Weights of a small mixture-of-experts language model, trained from scratch on English Wikipedia.
Size: 12 layers, width 128, vocabulary 8192, 22.6M parameters.
Experts: 48 quick GELU neurons an expert, a sigmoid router, a shared expert of 128 neurons.
Training: a variant of SOAP for the experts, 214M tokens, 6522 steps.
Below are experts of layer 3 (counted from 0) of a mixture-of-experts language model. Rows are named router (the router's row for the expert), up (a neuron's input weights, with its number), down (a neuron's output weights, with its number) and show model dimensions 64-127. Each number is 128 + 32 x the weight over its row's rms, rounded and kept within 0 to 255. Numbers have three digits each.
After each expert's rows: a language model's description of what the expert responds to. This comes from a sample of Wikipedia text that the model never trained on.

# expert 4
router:168166164163166167094166168096097144092169102162093101088100123167140158170088161095113115165122154166089162096168093093163142087094087116092141090103097095112158164161145114166167137158094093
up0:121080180142130090103093211076135148152173151137112130167106115169116135152167111178077128143122178131143085136145189161133105137166142118098152131156193139183110158142148101148100135146142153
down0:162123078145141125091114122108143132154159097088130126089159084151102151173128135139094185143172131101117129104087140118092131139187124211123187115160133149152132172162167142149092092139136120
up1:174140134122087096131118144053157102135178123123124122106122109067170118167083095105144130124089117117119172161048121140078103111119144199088115218125085093149158106129132125098126114095140149
down1:211110181149110131096120149080099138100091162135122127055138127123154169161140171075125080051154194188126118169148099073135111084158119125109079184154130132149119144103164137108133203096122107
up2:140132108156063138096145114096094080152152132070101137135131103140137111139184120177179128100072107156161110158138103138130183158104083102128135108118095112115150168090150154093112085154074135
down2:205090119117119087140142120077152124093113091104090127148070134119096087139092134179081114145127183136118118123151107138136171126152131099116119102099074116113104118116108082166119096140128092
Infobox and table fillers

# expert 6
router:167166168162161167091161170096103150092167107167099098089097123172133163169087161092109119164115157163090167096166090094166127087094087134091140093098099092114162168163142107168170137151092090
up1:106090164183129189112155121133195173160132098154099135132093125148113091144086077127138066153103178183206151088083165144121141079099155129130111128169133156127124109120122104134122113110169164
down1:039122112086111165081074122136126122132153104066129118063161191088118111122120060139115116120094117136184097136104126184158169184077106147089166112151105055115138107142157119133103103154090157
up2:131118100098154144141149125188096139076090127166160098117149129139105156132080118163130075106085166116244104138088135084108066183072033173085118164102150146194129081097097092148142103143173095
down2:138146087111140104127147118168108074145114119164213085100133128111141085131143119098183087148143120113094155184166138130113166131123137134114119159161118162146101129103155144129175064108076136
up3:143133163115110208110151166137186097149115222147152142066158194182102130116105128114121098081150193122224154133093091120175100167127164124179132126150112153131106145145132127132147038171180173
down3:164151152120160150103192129137121170206155098126115123206135122087150149156092158127123113107132149109113101128062152104117083133145082115151111140188089134113188159113146146142085161131127161
Space before numbers

# expert 27
router:163171161146149163100172155094102151093155082172084095085078117157141157162091163089113130158113161161095183084162103109160156090080096123082137092106101102118158168176141109166155139147095093
up1:171153059072132159164163106121067138108109142122136058109159194109092137128188131175135187149098138169087111141143121141169119149132197175158120098146113139087122146097066157127114100095204128
down1:147120121077129123157124120113084184125161138158159121102074123118125122159171141158128113144163135067143139141132124179103151117126140158128131157115146135104205187122114158093122117122140172
up2:083071134101112124110115183127163193147115174100082121170112091136085132207069128105113064153115099170157141133172159134127128138114126116086092147129084107191169136109136109165111113143133131
down2:107129114109103103151065133105170177140114138083158141070160183112149082149156147095125084112113120158152103151095153122108180210115124114079121143087116108130170152109111124120125143131140138
up3:107168104128154114155144090137111164146084107134118139079133146136087085111134117097234034133093124096130105157124146192087108102160158128111158147133128093104215133165141106134094098121186104
down3:149096105144159103162130123107145088059154090128069094139062120070108126141086167169131176121093172151099174120082148139215160069115156074121124138155096163117110186157144148129126108050085138
Definite article the

# expert 19
router:169165166164146168096162170090105146091166094167091099088100128165153157160089159097128106164101153166090157095166089094166146088092088116089153092100103093119160162160139110165169145151092090
up1:109119160093109062142133119180131079164133137160141135151134117143185116079153192116156111107058157111153098139144101153210161156129157091104168154148127154192089172140120148152112186111126164
down1:099087145138099119135143177082180150189072099152151169106157095116137193103177183141143160171133085078109122112100169132100107030115137134186136144112196113127132125090110122179120098140175147
up2:166098132116121144135188108120137072130126140109157148167102147099100213124107119115094127132122167079131135114137150139144069146125119070112162136137102151063138180128188106161111128169137136
down2:148052176146077153094199111144164083141147129177106140137135118145047116075069101217154115131090141102152111123122110142122042157101104138150101115188153158134141116117109171128112120171137125
up3:103115151128120090171181119137183068184144146141097125124119115179108171121117135158172092153116213146139154102143094131173107191123120176126085107055147109148122157104160151082152110089124173
down3:111163067123164168155101124113080057131052130131102173067109124153127098112133124116164134119161110099080130147160137118172148128128120155148180114112111124072183071121085101118188179127177134
Spaces before words

# expert 10
router:167164162160155165098163168093106147096163103165089101088096136165143173164092159095118108167109167162089161096166095094166153088096086106095142089103097091099153171160160112165167130157094096
up1:160122163106105143107149133073125133143108169068094149143079161129108126179172109152113115138059097162142138190183117169117165162064091144101063103115128124119116139123156138158123116166172125
down1:145120062127143087140125195133144147100146131157092172134173124142139184154117136185079116157103104158216072127129130127120155142162159096137170150141091159141145108103126130156126201147109147
up2:148121116058104126155106050147076150125106087125104158100122121162123084085199113098153125120163069135208154117093148081168081159138118139128118133110141152177148102151097120132119127170194122
down2:128102146096129173143176180116139069077093130116114086127093107158179113115113120101156168102134061150187132112139082168176119092203111117101129120130101104075122174095130075121099140100120174
up3:044126153102123103127130057145117133179159113128102151169168145132119112056162210187130109127145108158167168119119129104110175136174140152155160163099130144181152193111113183096124072149081097
down3:132173136108131099139125159108132098159103152184159073110153169093134131080074172078087146132104154121128159123149159169128087131130142141066178105163091135134108195097140103176106088101130085
List separators and dates

# expert 26
router:168167167167159165091162168098107151093165093163093103087098131166141162166090160099111113163126158163088165097166091093165131089095086112095151090101099091123157161160151121165172136157093091
up0:125124144145180099130155140193063136114109136148169094141127105085106099133167104149129112082130158121119147125152150066104197105138120042139084099138136085114122125154119055114157126156134124
down0:106106119145137115122049145103129155124156170155082152119195152160157139054071138102130144090091135142122075126183165105118096113168120175102129174130172134112120128134122121134133118159172167
up1:184127093105092156131128123101114099129095103178080145107083165127139126097119102163152146178123146161083070139145165182140101207098092111103139123075127123175150177147159167148113102114119123
down1:134142111091124069125173110128165115145076116081083074128143102177159147149109158171171142109142100223112164078131101194149072096090095159152125135164126157054166088122132136133161074122134167
up2:101178102067136129176138069081101142152058045188150178109141138105110152161191077154160111127122094118138153103095090155166117172117208163082109168122199160134134131170163147139102180124142175
down2:130152185096151139161129139103137066127092103148191156157131128146096078108115136163083132081094083112134135105119080127117113119113091132144118154092111163128124068135128054145157138100093141
Word-piece continuations

# expert 39
router:168165167151162165093162166095106156092164096165091101090098140170159163164092163095111110164116154165087161095166089093165135088097085115095156090103097094103153169161140111165167130150098093
up1:123113129131082151112124060181107142109137098101120123099130118175140127130129091124169078201119196145171142141085109067063131130138117139183130117019121164110111092135128121134091135097150180
down1:163109134138136108062068135159155111103128131136065174133119118107097152126096155158102115150087155119170170094091104150111133095133183120148042110142092091123144051136114116144152111118090172
up2:115152116098195132149149169072179129128167150048073104109121173114141091115111101158143082085160130109154121146087157117191119158113143163129087156105146180123130135155143155138105033106121117
down2:099152124139109117152166135145133107198136122068122143090075090099163094081093142144184136106149149116136125106114134124129114077076190184176079121175168200074124132116127146145110155099086130
up3:125089084107147134165183113101133092184120113140156134156151128131114041188117111153068089158122142105169164213108158104136133112156115176116053143137111134094166071081131127146157098184141148
down3:087153154125147085145135169160089074132155162141180128107184102193112081111172170128162146107111092112105187165150097175184080134139131150131122170086113130187096165143124125095134139149134094
Digits within years

# expert 11
router:167166164164154166099163167100109137095165103163088098088096145167149166168091163097126114164116169164088159095168098096166156089097084105095157092101098093096157169163150108169167133146098094
up0:142117118138144192147067145078141096143115094118111099178140156178179149116175152099102117117078164156129136109121101166141155125141148132099158093075124150129133107152173134097099052158135138
down0:107112171128106114183126155145090091136116144107131114160093074097213114122059155171141107171143132119104106115134149099104134124154155109137067145100107106135174108090163135134177066108094178
up1:109089134162148203091135112093145114120112163161140102082088148134133121129132110121139107110082122166080046092115142078174183145094121128169155104102056154129171143150116149074166102129141109
down1:133083162160148155122176125085156106156110161192073108154120130146134146155106144110225191055134128178135146096172138110132144187128054136146120080123120103103143130124138155126115123087168163
up2:114121086137137092126132167074119116111046083073141115150121122141124174206079128101130127146107184136151135103066133093113126105171093152118119139176174117080128115125105145116137116095139116
down2:119164078107145099116112158113201106072178122107137073103170126137155124110156115117173098133176141089208192156165116142115155160127092149096056132196174092138112139089113149089149090161117125
List punctuation and connectors

# expert 21
router:165165163158155166095163162097099145086164098163094099084092126169156163162087168093101108163112170164086160088166092087169139090099091133098149092098095087119149166168141115165165153156100090
up0:161120045114188116100082105045126140131188122099197201135095150122128138106152118101141144089189139131128159135053120127183066072129117109118090129155142154066138129136111087117090162085113137
down0:136138079146142156164079156125083128094099148150098145077165160142162156148124128166075107114142184160122155133087140144098146103157189143116088134123124071107082206102123161106137099185171160
up1:153139130092123141124151114124157091133129111086130141159103111070076141108168161136141126062153110117161139084142099124122111103084128133152105167141148121126108115143101145139116109082146135
down1:105131139108134108148147137112135111143163122119185165076186168082095166132093187103207153149121158161165139114096148115138112076116076143119168126135145182154137144137151157118114122161136137
up2:138124105145106123148097143197080094122128144131097143200156072107125113135114128101101202195149088121126135135087090105135162104139136161167070134113103117024137132081128171170138165124098181
down2:130116118088071130108158164100122092129104123136140091069101099162119161091100053101107121052133091180112101110104192117105129170109135125120098124171132183168130120120104190166139141157164097
Plural endings, of

# expert 9
router:171167164162147168092159169095105149089164098164092106087093125171134163172091166092116112165118158165088160096169092092164154086094084123090147089101103095101156166162145111167170130160092091
up1:091119159115147108120103121094142151077192142154158119052158133142148083146138109142175138139148074181141090165097108086094105188110078096097127128159131087144079154137121121180107120149122136
down1:141157150144101105146147134051143088138146140072124109115122105141157133143149152112148150118113074154156070174147072137105102114111132127143174056138120180125105093147154101166117088097103109
up2:153121134101086102096112142131143137101141158165127104160159158099099069150113114151160109151101094152165135123049158111149182112088091086148094137145127090084124054143110181093157152077102184
down2:114168117047046129128122049124139117137140080135114212155138099126136096149123135093116116144147125150125078153156148141121194097106120123148190086137162155156178194159101139131113103120157133
up3:114105149131099084076109143134110140116152179135094156093088138074202136127141179143163175110164090116135151156092146117128145135106131194074152114117115118060124136093126089188143098100196148
down3:125095162203188099075140142123089094165122069119142135174072092191112135108133137160120166124130101145081111092156128097139155087111099194100059158131160110150094127160134118124088112154101110
Digits in numbers

# expert 5
router:164172159145161167080159172092124142093170118172086088108097126157154162164095165104108100164124150161091161092161087081157136094093089131095137094093083096117150155160133108164162147153084088
up1:175198129102126113114107130148131213135110097151138161135095153081155119151147182143046125142054084213147123155188112130100145185080122138153088165178154153180160082132128087182138094129145112
down1:131143148100083080175148158141173094184072162112089139171127112125134118196101208187108133130100107149110127099162092149183119134163153149161098164202160144124133125181139127141144155098080108
up2:151141131106175106108087165162125094172112144061067117158139118111109191120111166125119154172104100165198131086111080102172068155189131154114161148077146065127120133112168094105142115106116161
down2:125162129100104171152130107083161111138102120154099154161131214129165123089144105110143164121163126141160187101148149111190141129167157199135087111133159084100123138177167097068153157155126071
up3:150126193106119109110123063084101063129134098141106107139125170114127153091132095090060039087132113129102117096113110135139158153079195108107136084108112164142146095091169105083138125149108115
down3:119138126201150158091109102152163117124128160091083074208119080162105153158095099153116154115114140099068124165082112119100130121143124080122087143096148112163130169070101117112167078090098134
Spaces before numbers

# expert 18
router:170167172162150167094163171097102154092168099164095098088101134171151158169089160097113127168103161164088159096167091094165127087096086123095152090106099089118158165163133108168170145146096092
up1:118096054137144135199104124122140106177173120055101173185108122164108123104101110175084097077140143170107143166112100080108130073113143218111129099163100120061118216095093153111099091095136110
down1:198162145151087127092077144128120161061124108087129110178131118097108165146157169199088093137166132121084139088123097091084104095096095106105141111078078188120083183110112126121126101117142129
up2:124104135134118067065115140171140151149074100092094131121077095133152074160112179131141128136191165111159134110137183148174176059132131110093120141135106117164116066114055114180100131122156158
down2:103126103094102096094070158154088195150124123113125067126118130126129111146131157089177182090154166186145076224109123173158155120145117124101143117146113056122188099068169106140142142130141148
up3:150145133131080090138120186104146080136044149169120120120152173129152136046134077121126176119126154108158202133141141215115127142111120143105123087075095114106097158191120125125127109150193107
down3:131105154110106080097072130161101191174128099143093101074168123153109135064124118118108074115098138120174156068126123124136059102095211148100187139129114083062087163126189142171119109151132137
Word endings and continuations